Experts of a small language model: vocabulary 16384, 64 GeGLU neurons an expert.
Below are experts of layer 4 (counted from 0) of a mixture-of-experts language model. Rows are named router (the router's row for the expert), down (a neuron's output weights, with its number) and show model dimensions 40-79. Each number is 500 + 25 x the weight over its row's rms, rounded and kept within 0 to 999. Numbers have three digits each.
After each expert's rows: "comes before" lists some tokens at least twice as common just after its tokens as in all text. This comes from a sample of Wikipedia text that the model never trained on. Tokens count by the router's weight.

# expert 24
router:530464474492492481509481498464525449505498497539469490529507524514489502526535534523544517494522550479507471478470510465
down0:465482477478525528490525531476481544473509467502486507512447497557466482474462471518520468507508455536519518506504528491
down1:471485476463467519498494484504459528536472472503482486497509513556509551475483486442534468475474476490514482509496510524
down2:469512504576453532537515514528531466507509488486502541568501518505486510466461489468497497525510538490495499514461483494
down3:534492472524529476506500493527516497483504531507478477488492505478472513505494507456513495486522455520508470496447517528
down4:490433507494455514481498542510498488507476478520503512472529506507470553538492477499486503485520531501505502495498531470
down5:526516499514475497521504518492468475498461465475518492516529497473512492490477543484466542474480488516525473493530505556
down6:515520517465490515519541537509493487536508527552513480500536458478490474518481467537517522494518462521529482476519540489
down7:509502487489486515513490509500498475503487503531499490517497478457488478491501542521523471474540477479534493476493504540
down8:481499485473524452485471543508535522451445498525479515455491532495466473512517523525542494497523492483481460487512501516
down9:509535494479487499495500544511513468520508518527508492490505506485489469502558511465452487510509519458521497486516516517
down10:527485504486477497492486497485493498482501501503486482507488498453496492494515519505461463471502488507522498513455496522
down11:489502512501502481483469483466466507494479512520482438548489541488517523505503519491498506476485506456544462517507550460
down12:522525482500480499540502509521532457463505484521469545468517495547493476544509481490501507515521524493483452527480466504
down13:490463478481463504475507542551507529511482477539462452483494533471530539505466522533487486501463470468509487528533488461
down14:508513547517517510508493507495517495481534546497449487504515487524462492542500504508469516476491520531447500500517516497
down15:488510517493490489475493517518509493494454506509550488534491516450506486503516441473519489439541525492472511493515537505
down16:434485479489520487503513487506534476485500481472501519503498466505485440487530499511495491531533496530492496519513448463
down17:557443490544483499526502527511530463520542504471497507472481505451528500486480493504474513522509468500501499472534539446
down18:496495512484456504457507444457483522522494495540490503498500506523492523506464501532485551486473568494549496524524489541
down19:538483541551493485511488492511479556499492501487507536495470480468497513543554503501466513492531526492477494519489506538
down20:497510478511521499498518511534501485490496510519498482442518514475518521469559521501523491484495476467488495473486477502
down21:536536451497493505484536469427475502465505475527490538483508480473505509543440484505510465508488496531477479504512481535
down22:477529504443519471461517476523508501545534480518522497446483530477468473480514523528462482482495492478498489480549465526
comes before: ":", "\n", " /", " UTC", "–", " by"

# expert 14
router:520500502460522532498471451546484526535480488516475516522509487482510472505506533498483509488516469506465466493542493505
down0:504485475504503481530478507492506521518513501437484494511488490541477526442492459500499500511500467505521495506523527522
down1:461484519552488489514495517494504514475461514471524474495500500531504487484524456479502512502484511458514544505478444497
down2:531526485470506503530504525548480493535523521517436542513491518473477482512523513455516493501500540504490458536438453477
down3:497485525523522519515525484513493517542525519495479485506496483520494484549520481531484470465470545486502491476500483494
down4:505480489476503510520496495492489487519471472503482524495473488514448486474483446503519511467498536514495528538484479497
down5:517500462503514505482474448499484535560465522535482553520450520484528489558493531487479540501512500571492478506519504466
down6:527486563489509530519458505480493515483504503528461526457486483531543498538516488509485532548547529480513520507484574489
down7:495514536543519516502523500497476531464523539535529500504529475503526533462444495530477462491468547548490451464477542493
down8:493483502505483487522515552518477512503487476493517508499484490503504501458520516535513550480458548505517552540483470512
down9:499514491474443479465486529517491484521498526491499483502504481511503481521471498523503471495532473491485486481547553496
down10:519505504484489469423504503489454420512491539499491513503501529473502507497538567513514522518505519509467500532501479501
down11:468438502508503496513506507502494509508482462480522465511450505521492527514519520532471484507484502490458476485464474500
down12:515532500512494485498498523510563549519517521519473480499509503462484496491503472505481452501512546514521451520514477482
down13:509485520486492490500476555506464496522532527548516479473520486508494502504493510489517481533509506482493473544478498533
down14:534513478502522485528486501467523504491478504516496492529517493464546469464505496471489427502487481511540465462506490535
down15:458463496540491521525518525486551484506459462508497517464469486493487517526527493517524490521476508521518480492527500497
down16:509467504503471518492437477490526531553522500466500523496470485521525511501503547486495498448481514503459515532512488512
down17:509545481519457449469447528524548496515497429493504515511512528499519480463470494508478511532482506506492513480524486548
down18:523498527494454479521499477489474560487497494505503524523526464497530464478536508489511538482492512543508488477499492472
down19:505501510491500498473480499489491527491524491513495496462513493485501484494490525518466480495546493521490533516495472522
down20:492565495502472525475501479533536501511486496526520533486523480466504469482490474494521497479518480523505502517496476530
down21:490501524490479498500526509501522508531515491495504509506500487517519474461523472517505509494511520518484466561500480488
down22:542484518488511503516501503527509538523501526501518509523535522518475523495540512481544535488471514542553500524508511502
comes before: ",", "–", " |", ")", ".", "),"

# expert 10
router:483510484498506508513485444524467508501479501521521513484483492481518521540519535504458503516522491502506506508484505528
down0:474543481492458472508522507466476491505558492493492511502530556514514518489498472480529579494495509451496503462497506498
down1:476493482505500481497464468493548508467526487515490496502529518513529500469518467506518470514508515499535501494522487464
down2:502521458498474553506473489467491493539450513558503531509453481501481477474497490521495531521504520442501524489487466443
down3:495513469487491518524516488470496498523513551481487508455466497481456467467545476499505475439532490505429469515490501488
down4:521477532497486507501509480502512499530447485516449480468423521532475444562501537490471471453471499482529544407538493466
down5:543523486500492480480493472481486530507537543500521492530485525471488507506486465508517480518505488529519509508503493461
down6:523507499477477532545488473510500488527483531503507496442501480525488484498492512524518483500470522515445470498474480464
down7:496502478482495476507518462531498468496532500502525501473498530472483512496490469486542531552498516482504515476493526503
down8:487531495506474532497512494496496467479534534537509480475468483450505577468486447514509489510483464471537513503480486455
down9:516517542504535486512505517533495496475463493473475549471485543491499500504494536535469478543521498466520518535487475501
down10:488497530512490535518516568494473491495555515484464512495503563474491498453540473526530479472488500502532494486508507509
down11:528485514525510478492569509488484469514526529479464509507509516475487489458478529515547527513488541482523491509484485488
down12:493476504527496527494479506505509498519462527553507554477525471491507505465495477510521506479528483456411492505460477457
down13:491484546498503457530482524496469467536509452486495496476526518506487505514507499501483497511482486499541486499512524487
down14:522534452508466507488526558501515494490469500481478454516490492515497516493473484481481498524496523505526518526440504502
down15:524484491494483499450496495530454492502524446460515528514516538521486535506472530487511494491470504501451505540513450502
down16:518464549513485453517483516500474524469536509503497513520480467513545529500499471464498450537497476513501459507468494501
down17:509533499508515452479512541511537511442473527495534488535492501536520521509485526443465521502506508476506424470521492523
down18:495475488507526476482524490513512487477475512494460536514500531492472472512488493500530472489501520527516516474520498559
down19:505487513501508511509492468469536498496462498460540461502502499507508526537519460528474479490471508480506469491535468486
down20:485494509487520467490454536501509502499529516476480456518481492492496472499511511513469508486499484481469472510525481439
down21:443484486510507516520482489478516494488499486491521498541481588500499485528481503488508514499484485496511511530517531476
down22:497469496497491515500493521519499486516498486482487500505483521530490524531495488478469491517460501495507526497531520462
comes before: ",", " of", " and", " (", "'s", " in"

# expert 15
router:520475491490500476469529555515501507515519523484523511475448475515509539511464501534494463485527476455476524494487476491
down0:505516488495518508499500449509549461540474516483489470510498533520511527495524551517502540521498548556534450489508505475
down1:487501529521521503508505477480476441510505531459501486542525486511537452476464502491495475484516471481491511530474508513
down2:478467488498510498461522538486542543507510483487503507505478456493502541474565490548531499520541541506447496511548502481
down3:502482493515484499482503532513518509497526485512536499480485541504502513495500464536485449522451494528526503545470491517
down4:489486487488522520500525516502537516530501502480495527546480516493518525541486520572520536515483518513488471497495519488
down5:488465484496473546517526522508550521525496484495541535511538525522507538481528493525530464445495562499503520486490527515
down6:509505502523481484466551498502484443526575479478519500494513471488481492499460478503500533472493465511532482510502471543
down7:536513538475513499489490507477494528478481503542490563464475534530503525503513467500512470537499548528504482510527511507
down8:494501493459534540449492451463466502482437523498464474552496510515474508511489494503483519446467509542531454525487484481
down9:488493464510485520479513495511505527511527487514476503550506487477514529499481529471512540467488508535482475499481495501
down10:491502478502488521489469538520503511509532526479492513546473474528484507464499525497526504518525492545544528532497529515
down11:480510521518490507490509512521498502472511506507512519519559477502485455484523499509473540538514528503547498557504477484
down12:512527499516524535470493503471520490489502497528504446534491536502503491495487494520539456507540505520484480503509530511
down13:475508499470492503478527504507467487525501501499451479575509483476504516526506484510446508552503498488495495526471486495
down14:501481501496473471516480531513523512533483469524518456491482533501481456467497515490484500471500478454466433476487470532
down15:500485481499478464526518525473444486573524453531521503539524500536465560463504530507553563511511506489531529495529514500
down16:480482469475460519493468553483497509553507500506508488524500481478429489493517534508493507525471490532470495455441467519
down17:519536508478512459485510507509484540479501481546482490517543481486498554498527507518501468491530478484497536517517544454
down18:530495432489556548505473491483486489498551526483525489516499472471510484488481510513530490481507496476496444531481501525
down19:482492456430500467441476515456505476512494489494495482548492472563444547489534516561511503519496505508519539489527472498
down20:465454495492488486526535488484502481505488510552526468537516472507480488506509524510521541498524533459513481464481510494
down21:511488475516541479520498489484477514512540467517542490513463555491505520511500507489532465496479479491527534515504469515
down22:466482516471508487501557512520461477503465528515539538491534532491477513527493495440553552528498504476518562473512540517
comes before: " to", " that", " in", " a", " the", " be"

# expert 21
router:476490528501515494493471523472509456494507502503541441490468500497523492509490486482500451539492451510507492482539513468
down0:443526496460487501502497514495522476479535508483495461469495497500463514483482480456498511438535506512515499485493514491
down1:492527521500499511512467485491514479553536514516509470481535519456503497524478486524496475498489479502514470441537499479
down2:509481481539479500532542495501493519505462507507472526525479522507507530496484496551528510528495530475516465450484529560
down3:518509505505494466453459502453518518515508508513510512548474474455529472495466518530502488518531465584514534530501481462
down4:486569480495510532469464503497501537532475488485512554511506529543497479502489537501489532508495507526499484491538530459
down5:534507496504489520447469532515489515485473495502485516514498500536510523474528469470467498513510481475507473501511496473
down6:512476495532458471508506489503456489486546487485493489528502548507504490519485502495521532523459534543484510508528492499
down7:524468520542482492534486496477507481501455471537478494488517503476515531475513475440502497495469511512503476501435492510
down8:485481498471469513500463480489512501556502511525522511470477499531492537512524483528483474460540498485479491523540480501
down9:476475501506448575504518535509492481537519504544539484521510457538505518521479518513465524490549512482530431500517508528
down10:505498508472554472514525530506474541531517524537480549495511455505502503540465501493512501472492479502500456553485494528
down11:524519481498487475460509493495495489520509540534539494535490456524489461503498484507453478525463500472478529462448512508
down12:483479518487485507503508492481487451518530507500484484474498529493525474532493509488489504514534518512522490486530477465
down13:502539465497510474475526485497462552470503507411519512468544513455472578540531522491495496465507478504512493497542522516
down14:533507510490459535503484510493514496533483489476527482493506496486492509481486489435493551523498457485465476508508519555
down15:516448494505484493531468498515517448523523514481485534490487524521489484500492504510516540475509511469489500501503472513
down16:472506457515495520484537476524523537481512523498477461512520489469542551489527521461512482522484469464484485512510500484
down17:471520552463520511481532484536477487504472536514466512438526469536513504507469515474546543548496480470493478479468533525
down18:511483518494475505475535489513470493500525513537540558526553469470494533493497464492501498511515543495522532513481492517
down19:483497511474460480483469528508485553491527535519492515485491433509494505568492498524482503485476511531471552540511518530
down20:519523510508476515514493507531517508491469491450461469500506435484490543527509492502537530504478507496509462489492481501
down21:473493518500510518523489499522527485546494475484491513507501490495527512513469451464437535459494509528493450498490522482
down22:493489549527510488473541513485504498486505487498515464516529482492482527525535534464513519479532491493493531517499505507
comes before: ",", ".", " (", " and", " of", " in"

# expert 2
router:509506505489569556504494467485550540522519506478523455504498472486541476498476507505514520522522494471522501505510471440
down0:498560482497447490540512513521467478489498488471470510472517478528480510466486473472461526499489499519468476468489509515
down1:506454505480531517508451464531536478513552466469511527503479514521496481475489487466521519529496500517520468484522501499
down2:517470528474485517549524509480462491474536517539487523438501481465487507507504484489509500489527467524490509512504519522
down3:553478472512470497493498482499511495511482489484499500494506513514510510504523483495507478485527540513514506459510474504
down4:495508493511487463495516467506526515529533544528528489496511494516454505486502482462501470492513503561472462544524475538
down5:475509469482421504541493486495476484508469500510498482482480488484498536479510533512481534484483517491462517490533526470
down6:520484462482497515475500480494507489518452537506490505512499498524480499478522572459548494541466531464496556526535534490
down7:517542520541465437546477500473482495489511497560487524495546535469494490466463487468523515526500494513474484483464518512
down8:523549460532510503489504484513529493507532529517481519452508524463527450507479464512491415515573496524507497539487486522
down9:498502525493532497481494492485454457549485507496469472524514511517533536541524493515509514462464513489523490467485549489
down10:529499481474506549504492510490522566507508488480502441529462534486518530497489478498488469501488468506514481547515486490
down11:446527486499503489483453484476466485486487488525505539494511499530512511450506505499479513538507447498544499503541496494
down12:490495499467474482517488503483494471496476452533523455500466523499480506487522512486461532507499476496505468502519484497
down13:436516496495522472511481495511557497509497512496504467509496550503510540465487504496617472541522485472493520514526498541
down14:481525452502535508522502490528515505523535517497564512518518480485482477526471508500438450529495502483473500523523474523
down15:528503482537487512506528483499500496504444485505495476469522489485510523558532538487512452462476493517507524507514485479
down16:514474525508523500470519464505483460490518540518532513534533483500532501473531520471520536475531474476532496434511525516
down17:489501549556503476497548507479502506497494460538523538502537480497499471519459502448520495476528474490508476513486489497
down18:494505512538506506529529504518511511468475477517489510464472497482508478488534531537522479529501521519541472524488497514
down19:512493457507491507549485517511515469510533525540486441512518497497473468546498511488559453513500506526535505491540506480
down20:492499517502446523478499464501499515496515460502520526504503528498527486522539499454497489507481547459544458534530518493
down21:512493500489473510511490548496507437527495539454477500502458508513542516491455484496508478485509474476501490509523500504
down22:543495491538513497488525461444494465527514481467507493492575514480492529475513473503465517514525544497520514518501515509
comes before: " in", " to", " of", " by", " from", " with"

# expert 27
router:476544516482531502497508527510527506520470493472462484534541497509488511495542505473503541469502463520469489483543475470
down0:510500509484477522516543470479505518536464473487545489528497502487453495438519525474543497496516471484548516538507500497
down1:508492486460494514503528510534491501476475504539544500475465494470496535450494519555501510484497473518497462494513467515
down2:436519477538503521478463499503487481513512529461514526515536503476502478529508495491516493477511479480455546526514507537
down3:533499509517491475509471515479471516483510493503532501507495494469475531466526466486497535516481473446508508555481571456
down4:499489501461509506481477483484477501479510544463495485538484523467467512482503522512483489517498475474512531536494481462
down5:486484503483526542514547485481524508510545527487497483493492509563468480492483483490537515491480486450494475504500523453
down6:490515490516500501499488479514485493506507524525506484510474509512519515511489525550493451480535485493482504448472548480
down7:470449493523500504516489478498503500461482522493485486471544480486493479503526516523505507494496514465489499487499511502
down8:542510462482521493518459463506481561485514521464547525530497528476498506473479511440474457494522485451517531516494520486
down9:542532506489483501525501500474527552485473451524470493504470472544496453472523473479523495546506489474499492502520491487
down10:472506542519558492489466506555502482534529487531490489504503473493474515488455519488502531482528496493498502486467490551
down11:521502467472449509559432511490508449519511480482505496507537499513464515541545548514505464485560493478525509509456505537
down12:453513481445479505491488507484518499498492516536488500517476503495489516516507495565465517472477508541477523533483484503
down13:532474476486517456497487513533469531541502537518536514530514528512528507528497476530463480498473531501512478506540498507
down14:515489529535512474482496509464472496527549491513448500504508478487451486501541486461508499462495507478513494475533507527
down15:520464533468552546478511521528475513485430494500514475495445484475515553475527472516508506520501480506530495524485564496
down16:512510507532531496488506451522472517509458485451497496507477465521520508480505508488474466520486492516552494502496532501
down17:486506532540454467446508528502503494506496469514514470490516511495533520553523503540504540524471523496486528507508500542
down18:475504525476545477472543508495482473509513461498531493499498482501477513521474496539505507484467495514534547530476491487
down19:500541483532482549498489522470459491555531504499479537509576452463481483531520488525519529502481497520494492500494511484
down20:492502517485516472500499482519493491525518503489493515471521518458526464532483503471498522471468509527491506463482512535
down21:500517501502503564478534496542514489496499526451518499507516522529496510497518445440500500539448531528474503508496502505
down22:519469552504513487562501472510523500539543522473515479491539495478509461507488541513470535534532481444533509491488533531
comes before: " the", " a", " his", " this", " its", " an"

# expert 30
router:476502502468495476528466487465496518478519513498476525543513499489467475530522494531481533485518522470489475470500497507
down0:521479511517488475508475462483531524495491513493493480531523517495524517492519506519479531458495530506504529488455480499
down1:501450509491518519482430476442516531541461450526508485482520530509514474484493494489508562511505492484490495510521551485
down2:491487498524511498504451533523516524533512475489473494516527458509502467474478522475539487517522509456514483486499462515
down3:493500500516440512560528490509488513511497525516529522461490512498494468504456498468507501483506483515492503500509535477
down4:467533529536480491510485508513499529528453520531535503482486497490475482510511525503487534508484474451518516507481493513
down5:520480524507505514499469505492502499514456496460495524475507480548489457533501517537496514466505523481490484493481507511
down6:495534511492438506513511482540450509508514475496474490442536484528560512451507485503534535508526506492477463514541501486
down7:480498551500415533506442524456522523542487517478498513468509500524474468486555473521467464535531515498458489480487518507
down8:503529479514493483526496497459517474454521500511518546501485497495495503503526514473516505462487509526488491489452501497
down9:467536498486471531508535543523505480534485472512516529543495491512509476503543529495479461536520501480494521531513468517
down10:514502488475488465475476462518506521551508521508480520471450487470472481531540486499499488511481467505518533460497509519
down11:481535485454524500504520491513487451419490490493467494480495501536529506460540484543484484502470470538507469507520483497
down12:487536481483491456509528514504508524504436539486486506491514487524515538487514508498474487508469450528484492465459521529
down13:502498466497492477534524512537493511507499466515509494452502477495500484459524532454504505469466502482460536511475516480
down14:479467535548469512514474504498525506540488495509498518475500476536484527472474533507480500526428549487492510510495512488
down15:514496486504503503502471498471534527510489505542515538498539435498453510506518496446488528511447545500531546545462501485
down16:502512475520509505573501532518483494511468476498562522492443489499452489524485478507458493463503486485499507537513503530
down17:475528474536507507527535507547458497513518471482486524512554498513518481519478508469478487532537504501507471525541543499
down18:502510501554509498522507499494525485504522488501500497491442500522546520490461503470530498462493483510528538489508529504
down19:554558516494456508535523501505540521492486475499491507501520486487545504481508521493455469489479504501532554495485484518
down20:488528526478480496547509512528476517520495479523494501551518512515507473492564446486521526483478505533509478482480491520
down21:540513553487527539507506523493477518463518502521512514510534519486501517522554533472479500467505503469496510469446517507
down22:492516497512485505503464484470487511535497496527482528520516523510508535476534528512522496492542507447495465476495511505
comes before: " ", "\n", " 0", " 1", " 2", " 3"

# expert 1
router:518543508522532527492499520509497474500528508538476509468497529498506483468466521502484461485485508482494474487445498494
down0:496536479500502509542482489518492530477537497539485508478507450535494492531507539502532511518488489523513491505487491481
down1:469510479502526490466479502530444487522514500561531466490499539522496496450500450513513524487498435530459476482527491551
down2:474501483541489501498523538529520514468544459513509454502522503540485513475485465526500500463483532495473537491527554519
down3:475499467506526563496507510505521504512533497474509545458499497511457528453499502511444527479515550500446486509494483489
down4:472489550500492526481508501492500464532488508464550533505477527471539462503469525483524548475510538511518526544476514499
down5:502514493510493490515490495514531513499498483535507466475506547493532513494476547448505466502523499426509492534524525488
down6:474493468458504485463519487485479545531477508448514497514503467544503485536520500515537548472532566464490538539521522534
down7:471493554523533523446482483497477489523475492510507528505483478544498509482521513486504475514510453522465489504518471535
down8:520494548463456494461519497462518505506542481478490506455484509452487480489483547477504519482482514479531532486533505494
down9:507470511513513501480485492497497520495524489451493495466479516495513536504467468494512464539468514436497462512485533509
down10:526499537469496526507504483485464536490462489492520477510474491474486455488503521489517536495524460467509530480519495478
down11:504471462497494535467536497496467464540505459453480482533495461492525498523490498514483469534500473493496498498509543540
down12:523456552509488488491469571445481514508479525528517502546435464491550486496503497518528497520488498520466487490494515506
down13:510472484458462453538491499470511482448518473488547456495475458525464526508526491534498574504498525532534529516536480510
down14:502485507478492511452496506464506487464491539534532487478539514493539499545475527496525531522530516473458506511503529493
down15:526493515508512503463489519534516502467486500495467508485465512522515508474546530499451502504517508509512497497505523512
down16:525537466451506497545532501516497473482516539562496479446504434494507505526526504510513507507551526511532499550444479491
down17:544491492487470479522522543509478527537497484506504549524528529501450485492507487509509537532481547518490522500454498570
down18:481525508482522499487527508475495484511504491506484504489533532483527499507487529566520529490504493509498508493512567482
down19:516428485479482507507476522474515515458478491498531435492464491498470481475481514505493519474509518503518520521504531527
down20:495504487482482538502509495526495483507462505524513497463511535516509488546508511546496463503497492522445477444509485476
down21:492534476443458500538523472486474439494503530486528478478566514527517466522502514499524525486527535459497491488481502492
down22:467467507519517509470500507509536499501480522522491478508501536503497508512467463495518488471493491517476479484506489527
comes before: " |", "°", ".", "%", "′", "″"

# expert 6
router:467530504454501477531508489521489452516533473449484487521467517481481486486509477483493497506473497535505552474462519482
down0:504531481467501500436500495525506519499509506478512494501484501494471557491502488523525470490425512522522514509531488463
down1:497521520517499514484507528519488498472549481529515516494543516466485499461539491501469518535541511455476470536521552521
down2:475531502479481516467472482495490466468506457526502494572498498491506456492512446498488534489522474472522465521477518534
down3:489487509465523481525513543471456507490457476493479474544506477452524464506478544507497564520484540504471501462490517528
down4:507511482471509524492541470550518485519477488500515494503496509504521488515543531475552489497458540527530500506520464468
down5:505511524498501522502552469502510501505489585490496495484485494473489491500492498482529481459486518500486481521505504493
down6:497505474489525499494512525500524475494505540509491461536546478513522503486517486443507521491476501512489470500501536568
down7:451496486478536491534484493494489479504502489506480494489485493565507553486478518456525528474485469524512494509510489543
down8:485493497465493489531535494478488480507488509494511515495497510534486462471505536497537474535489539513499487471533490496
down9:551453528514522497498534509533502460532501491490456522509501514494510474531505507484527508462558532480527553537461489534
down10:473525505522514526509502490487491509547487501526511515501551511506540483491536490488503483530455513419491517519462474503
down11:498460489496502502503474509481480499512517460529448534480445533516538498462473497508506492524520464493489534493526505506
down12:494464499512506523527511508535523505545484495530528511483469494498522520490491431499475528476475509476519502512496497503
down13:500495506515499505509465508527525466498477493496499510491474461494505514504511519488520460501471468506518480524501530443
down14:503492527516494456498528551505500495521468496540485530517526495477508484457510514532529477519473522534500518525502491470
down15:503470517508503461523496437509493559538510515479543515504540513482485500503513503502485500533527530501480499513483467528
down16:496536487510487498541492502479503452451512512499467506507513539489438502542483508496481557514513513526508518531501508504
down17:519511555516521515497534475460506502523538526525504489548473560504536447503546468528509484536504574493481498507515515549
down18:529480545566504477503471500463463483511499467501484508500505496515480465504458458501484519501485497489537523503502459497
down19:575530458524492495546487516504508508478499497504500492516490546509479536467509541538471513522521486494488486496533508496
down20:479507508566515497513509525534486503487491512529512501520500543456441482523511449513513507480503476459549506511473522504
down21:486470525533496529509433512539472455508529526531508502520479509481486496471498486482467507471473502506475525507470461498
down22:504484517474498541456493450537536530459509454475544481487497502517521477548523499489503523509496531460473498512568507456
comes before: " |", ".", ";", "–", ")", " ("

# expert 7
router:510518477508502507471492530471539524515498479484467472465445513492535480477536469526513462519493537485572532538544479507
down0:519472496558485513518495574504479501492529508467481537512524514476483509535490521498506522508509471464486527525476512522
down1:479528534483474497472528489476489490488457508523466488482549481523425497535492479458540494521505459466479477504465498535
down2:487458523507504473526498500523511518486459524523500520479480515475485507506482529519473477495474509497470543453467510489
down3:515478474485513514521501467501533522460474478521492506489510518488523491490527482503525559528466490512499479500476499527
down4:511486487514491530460439515515482490516486493510503540518471558509510459502522511510508514519472446511457490496511451502
down5:491494470458447520544492482525521503539499469487508515490510454498524520482474483483519491505514517469471473516535520530
down6:500494493505476483463504484513494505474505513486522479510516546493470525492514459475543512455472519473494501518493436538
down7:541494513553555494485501535491483508551486492512502463506545458455536495469484509470476475477489448477505513486487492498
down8:518486502520512510491505505488540513536505518511469502509483514518521495503477541521487501527474527545481508474517476504
down9:509476518516525484494520478482503485488526475496486478537524498451468505459509482490528512487478501477521546454472468507
down10:506479479537461501523480488442491512534518524504504423492487512497519517497509458518490499489511434513511495499521492555
down11:540487478531497471514495492488496471521457489509495482465527491475468498524486508449500487491481522482520542481482457515
down12:513495481487507488504505492511481505525535464470534541549485508502493548526455504483501497485546474515502497483524491472
down13:498539499516496535496491492535473475513470506506480501535482537496525465489551508500514497493476503531501512497528477456
down14:502519531508563567521513583519494519474445526532524493534515506455483487453542452502473518522468507472509485512525507505
down15:543475489499484499491492525489531493527501563454507511525477502520526489516482496475483503497464482529496511457511472498
down16:479483514475486504549501482516519507522462495529476584458503510504510513517508483492455505505492520497486481504504531527
down17:537486489520522518514561474505505488530509530523509535526498532503498487529504503501495554501496524523513521527507530502
down18:476486553496514482527492460501555466471524522558477466504524522511484480517514498503492488480507448454506502455510467465
down19:530483500499515507453454449465501515513506492514500486463479563515487495526469493523505499488525480493504477486538545499
down20:501526501521447514484498498499505522516491516504474494442540483500478480489495476501514523483482455498466484509477510474
down21:489498501486464493594536463452518563504479490568493475486455496532509491500527515467485521472499502491512461495532526496
down22:541517525499501501517470496482492515500506512503490498486529463534472510520513503485496510477515526455481507500468510514
comes before: " of", ",", ".", " and", " in", "=="

# expert 3
router:485481503488520508483525507490469535458509485503453522470521522496487491502527512499523528516468527513519482512460503539
down0:503528509482478498489465525521526452512511488496532485502498509483502493505481524510494494497528534493483509456460483465
down1:506495476482551524540506531474524469559452494558544444523451497507487498511488494515515493504496494453529502500496485479
down2:483479512456523475580499474483487484484504465521496539475510514517487508490524526495533484518475521493502495534491490529
down3:444548505496510493492549507553516451497499460522531515466505477541479487519475495552494497507464475531473545501528442507
down4:466543529491506555471504524475481451486533498476489492540502519499521509504536502515477516493536491479508543470501448505
down5:499485549497505488496507510547502525486501500496488507511499491524502484523535496494495501523520511522482490484487502480
down6:509496514437508489493514493525476526450526487454489510480490497444524504501507509488499454524480486481476510528528523488
down7:530538440484526507500490513499521475521471520537510496499535527506469525499531557548495481473508468494478454505502510567
down8:542475445486482458483490501512544475533506472513508477492479506488522510483522477486467537528469505475467553472484549516
down9:505508498499539493508490480517488492528469445513480465482489505490514480479489512514467464505472447490479504516508485490
down10:513534498537542518457509501528465503454518525495532512492467541542478491490520493481499506485502482513505481481513471501
down11:465466493513507449488494481447461521484561509503524503549532507499529527487510501471487532504499485474484513474496476504
down12:504506547512497481505533496439526508561503564532512490518527517500490472499486496492521486452482499516493514515465527490
down13:506503501545480503530478513480501511452493517508530477473510516485522513476460509513487495494510496468490492454485471474
down14:490504517528453498523513478504488456497499493510475498481490518510511501501485496473515520548531473447476550479537528473
down15:500509530522496519474492487469481521483467494504523494486472498523461498518526519498520501477483496518537508512492488547
down16:490498483527514499528475513472513518536507523505553473466507519529514514514556480477509491452522513520525536501503499479
down17:524511463517510478537514516502499532508486481550479499510519471519486534503509442442489504500468501497504482542518517478
down18:446496488491487498491476511530539501544515506503521506469491483489456484471483443469515508484490454495465509498493524504
down19:483497480472537486512512498480514521513503510538479502542520523524475532524466486495444495479479479466456533522518524495
down20:564482507495494525499501506541533456540500536472478523480478514482478500519484510499512506499544440477516472508543516476
down21:432548493516468486488516519539553512521538526498543449561492488497550483473536472499469497473483549511504587527493482465
down22:547527460504510497446524535505497511506489498510526511545523515521482482550446497536487500511524528445547484455502514500
comes before: "|", "-", "\n", "==", "The", "==="